Below are experts of layer 9 (counted from 0) of a mixture-of-experts language model. Rows are named router (the router's row for the expert), up (a neuron's input weights, with its number) and show model dimensions 0-255. Each number is 128 + 24 x the weight over its row's rms, rounded and kept within 0 to 255. Numbers have three digits each.
Before each expert's rows: a language model's description of what the expert responds to. This comes from a sample of Wikipedia text that the model never trained on.

# expert 14
Description: Codes and identifiers. Digits and letters within alphanumeric codes, station numbers, coordinates, LaTeX math and non-Latin scripts, as in TD35, Highway 95, R06AD01.
router:138140139126157157089140152072089097095096116125156145143089145126142124076143094147115113119136108087112138144094162119067091123113137105157126131127119122098134135108109087089164104133131150149141156167126121124158162125106163126133089129131143159174134103168146163145118148140135139097167136161122134082117138115149128122136143164141143123114131137125112112105087105115163101125152098146084145123180119153147058124104086089079116146133094113121136093126136148117120111143141189099090135106143136133125118100110121163101138175142134123100102166145131159092093116085119162105127115132143066124112136118105112161119129105151118156157099108112135143159127111141149148091125169128117142117159151129106119111120121098112092142170148099162146140114145107099125120110100151
up0:148138152119123142118160110107129174097143160161151162140136139151106146138104129149164110113123143111108136134161115094101123139130155100137115121135157091125133129114123134073156166124144106108152118162127097157099140102132111128102128108140124156083160102160132171101152145159121173121091128161106133102121134109123162149146156135153124141138106161146086155136115134082162093155115169122113145133154107095110124125122129141086097108166134120166129119098128125161124120159159099146127129121105144101115144124137139118118092062115105133148169128127148155100131145133127124098173117103135126164108170092134109162204109133141103129126114140133136095165110108155143107133109118126150153118085137159122129069183160102124104177182163116144081154142118160095158113167129154
up1:129156140131161144122118113131098129113124082124114090141110104144119096090140117158082120142088128118202122143142085156134120140175096150127153122136128095138191120141132083096160140123136151154135136130110075145147114132142162173100161149130150100118174114133150139158138132105117120121164133142128131107100119154147082128151130168128156118134115102092114103132048152136157132150150126122114176118151139114181135140144129130144119144099089093167107127169139080159106106122141155133141124123111128131137145105102160165108122102108106153098106111118125156155095122153128119112139087122136119149099119116121171127148121092074136157141098090126090134129128171145125128065127101142157168133105149145108086107161124164116117154137135127118137158137144159093132096139131161
up2:141084114111131150140125158153100172121111106142160136139112113154092093144052149126124122124127105125125166096123138109141150112101165112127172127114108095155123119180148117149167113128105059130127123103129171141160138130138115105128138124146134091121152114148104115143141115168137166141095117156133139183129134142154109126127118132135135148121110157158124093120099124115185118151161110126088082193140122135093094158148086065105124103117119122142136102144136079113147109111134189129099188129110152123148153160132155172139132098152110112098134145095165152136162136138129092104141088134165117173135114103109157116124099091114129141152144118153133124145119110097146145108131152160160134094129103144099128125102140127145132131125147141121116140156120116070172128145129145
up3:106137095163106128106120140151131061120107140104104143126142138144153120115103070112101178085150138108153144029124117117101100151133113155107098119123124116104159147131093111123137115180120106129102152170118132126124102110162097130148121158082145099105171150166071137109130162124141151141138132189123161114127111093133080135103083146113127098150116115095139194129133141126117136119137117129121128112118130138105140116130093107116109125129138131114129118131134133124119151152112150099166105111135152153146085133121131140153135153089149142131106135132102123149143186153134135158129132128162120131123165097132110114111121106143074106162107140134134153122136150120124179115125119108137133106192180118190098125135116128117139106116121157187101129099156150101105118147134099
up4:100113167133136184083101100134118158161126114126122164095130068167115148135080083165125142135141095125117132133109136115049085157115129146152120147121099127126136090115168136116144140121139133138084134118115132109159086109112143129106160140125138129153122158137164112126130132091163168136128119129118106109074160143088176151150166138194147149138112175101143150141122096133124112125116144139145136154140132144169100138115121134113171156143093150140102124113134197121110137096131135069128098133125127149150105106129103162160146121109146163101123154141141132114165116163145185144154161108133109138117089159171099125094120100154133120167139161119167132125124101094102123143121150140117134124134173104109121129127127132150146148104117114157169120126162124115126098145129112
up5:106165138124098125084136105140123088122124109093164121142156101131111115116096105155138132108153127100150090116136152131104171086103135103134155139082128155112130130124132147127134105140135149148100120155153091094147155147101180092126114124157112175140111132132119108115137136162172149106148122136164145123137128146138132107115171139090144154076136107157112120111134118122130103110116131157127150208130153127164179122085109080143115172105164103107157105177087118141135119086128129130101125118102163141155150134122174105144089134124142125091108121094086160110088124091156123124081122144101119134138127117129138144155138073129132162158128127100148137139134127125104088136145144134104156126133159151110095096080082097123109155177110117140113089127077102128147122137124102
up6:182138113127148167123105115077109130140125104139150123119159114158127139146137137063145106155133129108132090135126129150113127090128152093113108165152092127148166128078112129139129162143151152135092127167129142107169147097150154159112117176141171159149147100069168119107140113103114140114147125123104100164125122094113134120112143147151164176110121144121138105110124094134114117203080124153119178100171152112141119113115103139101119157107126126155148116129130136128109142146146146138153112103125131151128144146136169118101125152169104144157166163125174160155074133077141099172106128072138128128136105117108118158128124145139118118145121133098148102149144114162123116108130165106174164137148068134119156117140166132117114133150146141116123171121133127106092163121112155
up7:148154135150181121118142150121097087132131124113128146164124081161123128143133111139105078143092088085139131126096176122105113129121130115114150127149114198073172114105088103120148139142150148133113150150148126213127177086126148101161097107171121158139153093128163103150127132152128141134117135122148154112113129156156119137130127156127086123166110132121158077164105124136130100162131109163146113139101135153132120129121089138146123117154139107124127105128115143110120113190109144161112106126180111110107092148162133155139121137149129106144115151101117103140115089080127130117122125136140140147108085120136140146115101126120087116108112122147127152135110173155135187150091134128135146101129113119095111067090108124163120144104189141127141180116105144123112124138126135
up8:118139121125139177141142131112164126127115096135085126132177152160129091128156154091184120116134143139140124161080135112107141132094113183133149132140122122122133104142128109126163107133115158123154108155154128129182145110157146080067120137124126155149147119147135127088152140092120131111170122153125148112116154124161124135127094096132116167098131063119135109116115131155115109117111114084111134127158136111152088105156113129083073098114119123117101120097184110130119131081152143089108108121099153118133091122108135134120129100133099146134142135137101145146105143101124174158144150122105152078125153155164096159144118126144199122105098082119077130123156118120127116144154169143119164148109169127103117123107160117146126097185095146089134138118141115126145132088155148
up9:110103146119130118098111149117140147104107110116141109087145149130142141163139155097102101132131128114103079153097153131147141145100081129124138128111085127132153109114115068175178117163142156143123115154090137149128154154121140155123094136127110092154171096096141104145096091155106137097138139143085137138136093124126152119116144122112113124109099100134139111143135134118118144113101172120119107134122166091130131134098121130150101108151099113126109142171134082108143163124088129114096129146128131081096138122141065144107106099085123172155103162176104120157101093136120147105100183111075130090140125172147106165135108080147101138155108102123104146118109067128103116112145110136081141111126129113124104130136170114118117206142134113109120152124140131111146140159135156
up10:113082125130124140123125154114159114132089132100146151128144178126103159127121141128140136135145108103130151162139151146108128113133102137157145130122178146069120102142099133105175085148147116122121151200090157161099134141124149122134128121159164126139116140119118130118176138150137128113142145140121101169127106120152156117132111171158091086122133120139121114101104123109161115139144165109086094114134125149115107117076140104148126119171157157129127167163123121121113121114075146134112122165188118138112092139142171137116156179121088084124121151115169142098108125094102167141129118127095129121080104095106105115148135127124148159133121121100126152144147141116159089149114180136124152133151081128119107163088167124101119138130121069135146151161077091116098116090123150
up11:145169096116119115093154107151090088141155130149125130126103131163137102074159141156110106103151111141106090111129145130108112129127134165161168141116094133140169153138073127146111110113121122121147169124065130121110138125114125139098150111118098155150134095134164126123164115158145114158142166093124152155146130140183166121169138113145128125152137134081092122148108114142135108144118124119129179194112157163093099136134107101117098155150102129082145119161078153185142139103134147086129149140144130122157140136092135154118125118110136161135115125139131086107151145113155120098093107158154086087093140118130110174127143147125116147143139150137150113116134110162113085115119073142144158124148171118125120114102119112143097161131109097108113088151127075084118121115146123
up12:085139187153149145119169172124138123128134148159135130131101126115104095137151093121144137185156124120085139116182101055104094153094151089145140095166163159152092068116099123142173104122141154114074147162154115132140082127109139107173119100137133114140120110144143124121104129113155111117119127112155144130105149120106121138094110159113160119103120112128111106148127100129103110137157160109133122114133132164109091103169134124136123139117123149141122104167138109112131123145156121125118092109149145120108137111095167156125113165119120127112159146171126125150077088096114198098109114133109098154102130103147108141128129113131132155130113066138100146144158118135151167105113156148110139165149159133145170167115127125126120127168163138140142164162159158128105142147112136
up13:120147147157193135112141096120133132114109093118123107137112122176166115125117129108108117109120147115119138110176123131148141127111107115126078169123122183115168166143170102141162061113145126137123133136114165133134146113096065154151118148160123138174138108178088116164122146132168137141121094093117114130082157146181122141142128122111130129131128130113154094138092110132174113108106152110130117130150141166161111138177125132109120129153152192082130128105133140142132087151164148068133159131131102099130118134109118148109121145169101123110099118146168121134102126123145134141124116104159091134134116099107143133126144148133112143131116172128141152139142125122132164086121122095139146163177149105115100178124081086107131173076132129119132107116129136109136171099132154
up14:127137153109130122166149122130124102115123121103159122090162142150127098139125093139122163135145143099153082122153145099149097172117158151153123112067111136115095144129128137106131134088121104121096144146083124174165116123073146145142097096112146091175152141125067156124172095148106132128135128122138104133154107094142118104158161093116110115127094141129094137182122097112152102121106142127145136126099104159136071094107143152107110151086090131083125106130136109080145079097140177132125090128140164127074127129120151133096111139149131114145099161078124077149102133111122169096105134136101112082127147092125153103138132087118122178143154116133178147100149134122139117141133134148119124127105145097102122117118091116114143117092156121134149114138120117110147121093133107
up15:130154173145129150109140168115117157123178189143157159144106101144116121114102097130107083148161149121108098113149143134135085105114111128139152142122125166103160132121152132135136149085100165158127095175165108157178156152155148130126122120110130124147140154107145153155147136169157111136145155170137160169106136151108058123161135143133096115143097176160153119115129150117136125122100147096122134125155147130137128142125110140143150117126145103132135080128104134090202106118130145125109149125149135139107122097100153167157135119121105115128110147163108135148153124101135110090067145105144134126110137163101102123129151132148116144136112121134088142125121091148177109118088133101122124151122152108186118129121079099067103116162144139119159136094122120103116163179143106
up16:137147105148122115082149144118122150101188123080162128163111103136122109098105109159125164078164108087147117117122105119124127127162123097205141147124156160104096144142115099135165126145141103155107163145130147131100121113123130099153080115117121137115207147095129126106145153180116149145130104129097127094120144139124090167140123109135153104113136095167168138136108118134139137145162132118129116163160116123151104100122155111163108143148086155115085151130126154086142132146130201152165144107142068112116131124123144162147135114056117166139151129113167100144129120132103152113149110108147153121125117112151114110100104120130116130122114128119145126176101099130081101156121097121117156102119162129134144108118098086133134108148097123112148126129140090087144149121128132
up17:146097112129104167096109142138139147098065137083173136125136103134178113111123154154094145161165159142132143114089132120132170120105127136125123111147140131139137127141150154093102094130118170155183125111147157105132092161165119146196135124115125158147128095123129148098150069136130160080129096069142183129115160135134141161180122147144133097114151085143143155124165125134140149109099123155129137133131107116138149127166128127126135154112115082149111128156108095125134117152107161102106112134131104105122164118124147103135105136155135133125138138087090171127091162105111132113125089115116131098085082122106124179098124150131094115134089122105137108155158131118147142082143155155084090157089141129119134113130145113125094135154165125144109120089136133152157119127135155
up18:154139144113163163147149076124134142141145090111135174146124095108111161105157129128124151163101154114117112151115161140126116143125199138157122113121117100132141174117134126101140162061124105129118156124155140138115152109082124098129115143148123131114157126117118192135101145130137181154145119140131116128083120188116119168208105147116122088145089102149186151101089152138096134134107099138096114109129136135124127092135114101124148119131128114117089137163131106087118117086130136101162167134107162115096118130160086122111150163142144137121108131108174128124119141113162131113164083131115157137163127104092135150099145103163143170138109132147101139150135146173148148097139124136117172134125100124136112102110114119130123122121154143127144132120130121133148053107152153
up19:156078121149100129123129157117052118149092147143140153094091076164113127096151116140139165114132147106195106114143177189105147162168119128118125094128152132124126114096156131096139109132150133121181130161162176108108122134157122153177093146137123126126146082091153100099154153121120123094131129153137098093120136154140119140180120175122145113135122115127172092118095146086124106077139128144122133145172106125125096104106105092139110104122098141143115109108135158085154141132161161118089099126170157111132135169108143130136124149141132106116129119147150126132119120092150116085121130081116086112107143123090126143156138138153126122120115106134117161089081105132091130122143133121120164105158141104138085114130131107156089134127146126154139129154142132131122116091144130
up20:141103107139118108128148130117107106108104112114117145157103105097098145118120102154140123113127145105097131162127154166136132120150098156088104103124102185158134104126087124179153155146160145132131169146112100143118136164122110105141164112101153149179170146112167161101100138097123158157120174112126108145097146120128115098121118140123103137117134121144152149102150162106130111179125123119152143111124175086152111146130115141111129091134133126134103145116131143085107101077144160123115081109193164115123140146089156135108114083118125125147141125119137102114143066114126135096082119113154186108091139097149123142128126105115099136155127113153098133137128114160138153134078159151116146133127198094108095110150119113094086160124133104146114111137170112131124136068130111
up21:124110084129144089101153141125114114084137117091168138122158135117088137138120100126154110157137128103168156158103112156115119120126141155142110141100143129149111145095131107139141165155114169102119128139135145096117115124181124099113144147117138114155135127123157099102145113124145150071126132156104161180124165119143145173116155130144129123155119175106146142143129155107123084169094143149098097137135146128137109138110101080140131119120121086107164133180140128114148106093132151093093133106117097191139112145128131132062120076123098142098189117152085181132144129116136125094117106136052106104134126145113093141121126169132138163148106105134153118119104135129135115138120109093141137140112154116122114102115098153133142114167147141089166114119158124075093163117092128
up22:132135172107097130126150163105150181133119097132133192096147118183142103101127193128124140130129138117130111162100134172146147108118120117135140116095090135136201148110146118132156103144108101162158119150128112129115129130137157153139186145111100152115141104132114136118122146157110070103136136151112114118113125104147136128133146165142121107113189147133143144107109176108106126078136098145091111124176086108150093089102118087145146106112179131127126102152109087096154136096133166126143130138112148144128112112124118104126160171121143109140140125132129132077141117080170124159118125120169121158140125124147146097103155086122148140105129103120125137151147104104140103131148114077126140119148113149122122119145086148088097147160100157121119118130162116135131175185111113
up23:150099127170118123106122125146149120116120165111168129136137122167126185152105117159118113088122101135096138111142177115078115126105163190139121153084163122155136112111123132107160096127116121149146131132120200120127129113123145148108172136131129135151134081134146142150157139086115139106133127155137121151096152135131097148131133109118111113150099141116137177129115132118174125127171105187101116165138144169108111165099101086107143144101133144152110086113126101138129132122079145109065119110109142106151076128153133127137116182122121158130172121121077148123108130052111137111094134119120098142114099097158106130148124117099134083121104131165171117177089118161166132128133153150154125090140123142130112118100125111126101082112154118119110119120109116130107116114122128
up24:132152129131134162129113129105132110102147169137134148118139140113113151104124128188115168206125126105121132141118121118167133151136132157121102100159096181138141092109122144132167179109125146146139152121129134169151125125124162112153106142144139145141106152122109140089065119167156113136117080137133136106121142073177117146137116101109105117141162144126121103140137124112117140173113139128100128144178120122147143141107131121165151160148122140170141103158123179097116109096117166176116101125161153118136116132170098090134109159116123151143140126115125140149150108134132116139110093093111096109115103132119082145162123173159132128111153144093108107106155099166130095083123168058109152120116170151137139118124111139064173115148131146122140180128125107144161132111111146
up25:119100122103168145106142136090112157099112153133150117150090136155165150132135101124119090132165163112093119124131160122134124092163122132154180161121104148151167115156154108149124137129132120111109190158097165134099131074094123081117090122116121135136137142101145120142161095130114154102166152170177168137115101117149090127104108142109074164077092113165117094108117090149160083121138161126116134135131086126106130133102111128128134124111121130093146150158115120161073087107127133149154160150136172148087093117118164156110116152125125162107146161135127103109114128137145115129095136159115093141113175107113110134120135107100121122151124136111144097169134141104160160146129137098171101134122123083135150159110090106144118126100184138136120128127093101119133129148138123
up26:095147127137158140119104131118173151097153132124151137133102135121115097097087112148080110137143102102112119139115143058134109131118129109119134181122112116108125129161094143133123148132140155150134181164121116129177071118127146113130129150180151140131195157133117131118143132149114170103169163132115169134172150119101154139140143116127149128163165109115130114075094165127102111136099134113084168167151090131121122134129106141114114092141154106130155137127112102162109165160170137150118135116092115139095151090170110110158125139150118149142143149158158162110110129123153143130124115121145178127168176101160092147130109131120138161104112130174149104154103131086132153125101150162119187105132114099144108152146142125153123148102089155122143106135097131153154101098120128
up27:094126154155124125098166161098113142095106105154145106139097140128114072141110125175112153139155102124153128102129173131094132168150135175125164133125076132105132104115101107086083161159088136145137147197110108118124123187116136145185125180151105117173144127141149141101119109083171172077104094105146139102138107131145141086123137115126124123107141182119128133116124168170131106171129128153088128128126113136135092147109156113124132157126131136136121147136117148148144139130119131108120153104169156060121124154120117108146119146098099161095144149101157117132132120161128151109133118114115101123106142142145126133125104068153119106118095109113126137150129121129140108153115182170097118108126143117119139153098154106112078116159147094146130109123139119116158122157140159
up28:163132144115126106091139164103138118130121138113137142127076129138149110111143113138149140141143133112124127125144073170121113117117095150089104085190143139164127146149104122123129121067159128138162174150128131166118144147101149131152098160075111133106111139162160116120097119142087131132145126124119060143130101089116190160159143173096101143128156136113087128151115072142101142123141104108137137143129125102101171108119124118131123132135102111141123111122115142126145103101155097144135110135132153163112119137117158123142152138119097139099116126098161145146100066109137107123131122095140123130128128111154088158109108130172089150141120164116145145174143145124140185131113127128161173172160124135097095146049111153125146165119102089117135115127084105147090137130129124
up29:142154154141103120115121166106143165108183170110131108135161080093139108090114131113122167133125159094157142103083121109112089156105127143113121156133083094110121165115110110122155141143050125137102125164118142126180136106109099143143132161171129147100177119147116102146110148162140123147158133178129139098130123128118126177159166131119126124130137128153067091070071109102126164106133125137158109136144149124108117092111103101118135149089097135130146112113145150098113167160142143140119118107155172162113118130088172159113085139128160130130093124146115144104105114100156118144118102159119148114125138159090102116125133139150112127123115127152162121156145133088137141149114157135158131111143118090156131134091121120088128150124123164127155094146168117091113125135108159
up30:116132130132168182131148121099168118134104125120149123172104142160109148111135111114125140137094152109128101141147120103058115149111110160169117164150153106145113124095125119125112184157107127117147133188148126149094103123120153123107183144159148127122165144150114164116133117152152112080133114167150159111152153147143150161174127184102154118118168176172177102165105110115130145107095126139100171107120099146107104111082129105087088168126113117128119106110120147116154141131154133103130113111142135150087114145174167155086156163167131142131124154096095106162128127081110129131140120141108108135091154105109123153124136103123126114144073136131131146158118103140142143097152148104109159132128133141113102118103110095087160149104125109145141132120104149117112103114151150
up31:140114095111099138119120147126088092134122123116123160136145151112118156149178159130102092105110145103132140151098091070146114110109127121185122156128102111086128106107169144137176150127127156102112112150137169098131175078137132140138090128144144149163120123151168134157124130137103110149128138098164170142176119114163101111110127140159155132129135100154086181096124127127123096112069123071106111141135173141158099155147120098131125158124110133111096125199151111119122143121127107094108135113141106147131152134150124133123143136113138186153134140119125103077102139114126125110125120150129158167085131098096109148129152128143127111118135133102131163142133096061107085104102143092097114169143137154109110102158130126102089115120145142139153147146094126126099145097137107
up32:113108097160133129137094127129112121102135139124183131108153148136092138116121120171149109096136118135080158138108144158121140131152118121136124177117119149079089152118111155114132126147141113150104116100154121093111186147121137161148150142127131087121151132151150137154112148095145142115088130162131153170128108165138110128133125145130129138083065151130118128167118130134101087114117137156119131121145163125127153175138122141093150108144083095147120137134105150096152130103179173107107122113090136173132129153105102137170085131088151143125114151149152158109152148156060104104138107110163092148103141131159099187127159126136124115129174094073085134155078105150136123098096121125128107116145162150122117166112140103098112151111154113120125122111119142106169156092116134
up33:141122149158132148127130074125099134162086143121143114118097140138154136161155136137174120141156120128152115149105101161135119180156137146112142147127191119105196117141139136118127182113129127169096158157107140087125114066163126141101130152107149140180121110156085105144136167118129136136106106138134157146146141127107104150141143107150119112121136092108134144126126104083141120099101110123122104121125151116123093120113143116137125108147134145129116081160196125136087151150199132078124160142123132155158124123161141172166104115102114125119123129067166118099095140101161155096123081169148133135117098098099145098130115091145114138116134117129126136129140161174091123152127120110118157108143134152122103125170121145152090110146146111151118113127148160101123151106150171
up34:122087096128131169141137146126180162115125145161133152114141146101111104129107160134136126169124074108152110097122148121090136156135129112134133125130140100067128145124137140127161143106127116105130127124127129146114137128138137085132097097127141157119157163142125089115150162131123148109130115111139142092169078098116140121157147213165132086128117107133158102154116099086179137130144126100132093113137129144135110174159110130069097161145101134142135114150116162151104114124189106117147159117160100136119143156138104150097146152110123135105136165140126167106111109124142133161097130129153124134130106162087153140165087082138096149177200100138134108135167094125146087104125099147141144158142143132112156108120159120107142109131131117098117089135103116082143139134096108
up35:157147169128182123108135124136121104142134096144143097108095129159141125105154078139144154141134113117119113185109173132132105121090107131119100127150113130111131116069105091101120057099103115143105132137107141117130120103100194132108081168118131152163129109152118169110124120127126111140134115132146140123134122126138138173149130142133119115128105170122113105162114147147114117107109116114115119165162136157116096086101103094147152129108103140128107107093114131132138123104095126144120114107131140174115097071124151112115153148104091093078148127124123075065120115148128147177117139130131096149120140120125151092114151112151167145165154124122135114145114094097129174145095142129112147096148152116119184173147124113099139099148149086156180129102088104110162140103140136
up36:142123124116114146110104121104085121132106113137167133163083101158104092129102155103058130138148080129095140160126155137110111113094122091143112141154105090129132133128113130128122149115169152131121157122153115155147154124123118117133149082125139140144141128121135144124101125112131153143142105106144138162111146124120149117122152125130112139109111120122140110140142148131115086165125131128115168126147147194119116085114136092142157124124133092132163110115142146190165133134097163091122104125148105142120131086218089155102142105116087110145169136134132166134126094087145149139131087079124141117134123138101133115096097116113145130078163127154094096150168127132102139146112121080099141107164162128180102105127092130087110161132129178129122112131104108115172137063150126
up37:140145133122154153118115157085119076098081120088165122135119160165128115112113093132152128152129115095114120120160149130038139126158165168139116103116106149148144154095122139154162125167132145107112186147144091146124147159123142130154101140145157104150138153153139111127107149124110090137132130070095089139077104127132100128171153123106171141090129125129103128122155105166106118102138106118116099177152147109181141150142109119119109123169138119114140146162120134155152116142167081084141106178146136144142123168101148149127132165119167143115130176132110136151144086144158148137123107093122093148108125110125147148124101121177131125124147151134093151122112139120141116144172138153170109133132159149120116099146117132101102102112100132129138128054129138118121110127114136
up38:139131193122091138092119142126126086130133100135159150089107124142134158111160096111107137154120147148090130159152178124128139113095114113136113130163134127079107116094122135076122132131120106137098184133122128116158094110063143128132109169125140125128101103143095104090111149130148128120105095107129155114149157121143134137125127143143128116100137148100098103120160127103139095104080152134076146171200146097138100119101119115092102120122104135123128120169104149111110124091116135142105137116140109107086124101089127084131108134120121113098129121116156110109101139144136128146124076133147143098143125122143156146147120122150120143126133138113125110139088120146088133135186125137089102138141096110138210131140122089143170072150170102180138137170128099102131147118101161
up39:061098115144144131075155133158159136127119159118137166093126100163156115130142121093107129113123138083148155100132137121128121143158122184149131112122106113116146130156122129107138154131122138155129113167149155127086130130137100168147063098161129099108111087130111128136151146129146113142143102203114122128117134148135107133124125111147142109103168150162159072101115149153090099122143157105078087148147138133149121083094150087113143130138103138129136141098104112146148138119153151124096142168170127153062113137110096148147118134149111148114096126118116103155147110107144132113137102138166094142121062147118126143156084172124114125128133148142081111136075138139138105144132128117157180148110118132138096095111120129092120132147127109098073144099136094110147118132104125
up40:159125151148169098125125139135175134094076112149140147163143110128148148159153115148121127123128138086108119159073121120141156141126111127150159151142100149133096148130132109110116116087122189103140186157135138138136133111115111099129093150155173146146130127142167130168149104136131129160137099156129158074076134129130084175158133142169112114165135143126163145135123114092116104183099125130136128126138175177088125129116097086148118145127119119156122088154186133076136107102147175113113180100159121113121111162091099130121122163114171143122108110167116117113139125136093177143114121140130084118139136130137129158124133133118139113120113116116109147152122112125170151099143169153181114134138152135115126114121136085119104086095159107154146111117109132123108106099125146
up41:113094111117116139109079120087093131098124125131174142123098136096119071101126134137114128129117120083119135131073173121141102075116105147131154129130134148141131150157149128149106108185144137146154123118097143130122140131093129126133127119135179168094137138145163103141066126120145168087176175141154178134177127093127105124136118129135165127115143128133124142103119165098141124125092154141146171127105119116143118096116102162140142128120125127087088143109143150109132120113157125132150120123112149083119147101125184115079111101143106127105136132090135133099105145088135161121160096116186132098111161172126146134100130107096101169128095154125126111116117120144166058135121146139192171118113123150140145098124128123153104123141099126141124145130107151123163140098136164
up42:143121145160136161120123151101144162135105136131119150096137156153122122107090138135143134105137141105152101111167142156097102144109150099133138133137112115134147094113095071143137153117152115146157121107108116159118143123180154146118115106093165105178155083129128148153143140120146126107093118148139153128121135094161116132163147154105112109170105103159136149125134117156135102175131111134103130155162138144152075114133138123100082126155146138112128113158147135096148134116165177112137161102130117130137110128140101153151147130149134153157081114163159110147077159114168175128135097111163073127128141152159127158172153142140138103145132114141173113095151098154131096125149108150111072112098071140133124134138152113129128128161175153122170174147106149072184126136118103
up43:096133114191148146103118109116111105125142122119140117119095113181112125118072150147130138135155137105154132136122117096110130128105140167127132148094154068094133153121152126152117140094146120098145096169125117107142120151163143138114149123104105160140140080149134113156135116172118105112109083104135123125107141130187134105126162133149146109068142130097163146137090128205122139133151077123149136147118168138132129108149102141101103140172162121092139150149139125105144167164147171093125142126092096075134138116109124151140117132108125142132099143153141136116131107147156168125162141078221090148118138119135122103118138143099128107101131090115117153163149105100132148134113098096149145119143138111120119137119109103154110155112138102102094138145136160122151110107102172
up44:123089135130115096123105156113161122092180127172166126156137160108124141148118143115117152124155174126132111139098143098071118072077169154124153143128142125103095133126109121133173089163134093139127143149137130125143142147095151132118143166146068166143122127123115133112126102136134127075192156091128122123159130111140146110128094172125118092123127136128121134120118142108086112148130106123143111116163135126135162134147150125115110092100135096121175111144178107152152125139152138073107111131143110140162120106119076116085119088119117129148106100144114120117117155086112138142157160133139138079142113162128088134131105140145090134120131149156135103115127102102096186117130134128121090188137108177135096102134137105134109140159103147147174103102101089105108103116112135
up45:119138112116170124138174114139094092100134121162125135100111104141141142129132146127193169105142135113151144099135156160104119133080166143118107123110081117118091106145092111110112137141095129122150149134122144132145141149124100121134144128148141141127155088090113110125130117187166156151122129096154126075131171116124147147117150162108128097110152145144111121137068153130118147165100135165077143143131117111124139104140133146146101081129113137136108158105110113117103105106159174160130186124103091101156147126140174084132158177131137139088106178106124114113104121099117137137166161100123117114100114086094133152135120144125141095106142141117166138095117116112162148142153129126114187105129124100174154134118142061144103132122117108159101143122118115098152088156114148
up46:163118093126131112093110124133138152098144071085102110087101131123156107091132122120109187101123147119097153119093131126091121118158118165121145126117099124126159131113118129121133109122125138114089146136145098110141149163108160105120126098135156096156148125159146137137134115120142123104105143137141164084130116125098114128140144137115146079084169164084110131112143148158146131149061135149107130158164123119159103126164121151118117131060127142118122121110141134103134098110146150087166098110133143118093119139123122056124137150134126140102126135135113101098086157118102108082122077120162118135142126124162107166136137124104110166142116127127121131155145109160142141074171141139156112124142112115151144074175128133105134126176062104142099103118169130147094128150074132
up47:103128114106148117146150127089136099115124113145128148124109166153180118129102118119155088162149166145106133126121089093140106089156097130148159127098135096126105099130133103112160113107094122128125152105159108128118145188105150104115120106133121167173160119111126178124129153100108113120087130151144099166091112134132114177127160120087059088087115165111103095125111103129148111127104114111128135110102091101138106087134089102154073133122135148149141108132112140154160119127096101125116119095107129127133135147140160103142102152122119127095152134160132102116142126106134125085109126151104130072120163145119158130087127131125112141144149134174104138100127071135180108107133119170158137119130138113156119122154154103173098117106101119109165122156091111161136132143183163
up48:086117119139139116108100118103092080113156137135156116161115132173093100116109130131137183112073117127072139141101121115090107075100116095153095125141156117138151127130135138102143141111122100115175151108137121135153136118132148103172123147153143084159123146138148124122141126104151109127122135112128074136086123138141090129105102125101121143110144185100140131142138139123125117128130089158117110147146151113107134109088104083091117111150114118115112119141127122148142187166169127119080113093167175163112153155098128125075119163136130091097137121137157135106134119112102116103162128144155122114113112100142058131119094078143149172134123122115147120168129091141159139134145156151128099115154167148150154161145110142133131121132106127163135146142111073165158164140162134
up49:105134070132144164163126113116133105125158076121105119126140101158132116102129102150124150097146122112135163135094150079085105122124153106148126117153126110143119126125120087119117144126149119134140122108121104131140127155149119092112121173114101189125139131131143108113124146129143119113173129167086139135113095142150113099171094111121134111114105108073128137149122119132147134096101125111113167073145122105138095127147113132089086095154131110168172108129119153124140118083077128132126146108105150137112079116106150146099126146155123148109103082150150116091128104093100112128158076148175105132103071115112127147150139103131109142144157108117121143172138122083117072082183120124159137145117125124057110115128138078166123124144073130147136138115132143116159121143137103
up50:150162147123132117078114159096125124125093110106153119128126100158161137129130153077111117160129131146108155110100119094126131197110086152198148119142139118136138092069140094131157134138089151125130148154108141119130087128165112105134135111142115117107159150162171131116128114162116116114127102156107188099114169101165102113123123158169133130125115124166131095120120121112126128136152175132119109135143143127119123097133123103140114135177126154137160077139150164170101131140129165108126151105166121118129114108115133138135146111137153151119085146114087125133118096096124154132135130113127124120075124165151121170169113096122128160132176131138156141137126131126184120153101183153134151126128124156102100112143118119087149111136184108128176103129101152119178172128127165
up51:098177128159135145137122136097136107145131130092114106125154142156171103103121113174131155154158115131108143137179114096108132148121125116111154152138118097131122098119101126127138104133154107153162154132131148101166109056154099163133117108101117160119141126141133180075154186115109113125159135125158136105110115128152157139131098142130156119132155129096151107145080130148139102133165172158145119144149115102143080117117106146124087123109134127073138127116192147149123149171107133126069156117115144129091177104095119125063145161101162110159140166143126132136089114137093147115112116140119148115120126127117145124161081144120097151159085139145159119146131134107147154115137106110119099125130122131150125115108083092103106141094172114118151142127132116075144137127097166
up52:139140159146135165146114154136153121116135132101150148106105132136178098143149128166120109123094087112115152191126115170106090153145110145137146105149117145118136145135127110110119144146116154096140139160129131092069151148071120155126089155117163109112150094104127155150162142148129135127158138113111122099135170118109148152156111134128117120123171105088142045144130140108144115105153123185126133109132126165110144131058128138111110145129111096121152135104151133146096151091116122111136129103155139109121121133127152145127143112120101144112111108150141094093061142082129142121102134107178137099099117163138172089161115132117120118156115105104127185124162158150141152121129134121100120162143134128120119109122160119124142134110182116204107147111159106090118125123139171
up53:123110153134103149109129104090111108105146098159100149152167159141105130100133126115150123122126088126166138126151132087090121135091142148120149109108134148115118129140135093114133063106169134094127158141101079141192131124151118104150205116103160095135158117108131147140130146193105151126136142116118138135119127127168136131131108193137145134155147125124112114108109089087175155099134114116091121113100137125107068120144071140152096144140111165117126115139142170102115108163142143138157130087160149130126096133115132136113141119106148139108150155126151164120107117146139131086089179120157101137079129132129073111110152138100129136163101105110124151143132126127142127103158137124075133126124124097178077116170126079139141105123122137126124113142105121134162109122104154
up54:159112140166173133157112149124105099117089154182114170122150094175174108124155145141115097148098112167142112129148098126153136135126102134123102144156115087128094104092098118150171122091125125157137145147158108133110148097086152159154152146113118156118176163115158134161118181121106142118121104153086119133098168139123118159132133136163100158135148170190140130114125123096147124117151142138100144100108124129118120130111115111093131107120120122164141112129118137110135096135107165174086129116147110129098107078118156162149116133122106113127134149131118117101133181149158108147034079123122130144112154096151087144134114125128156123116119164146140130107094119112115130131161146095159171120102094144140151114131119145104100134100130134148129148142143136083148165152129162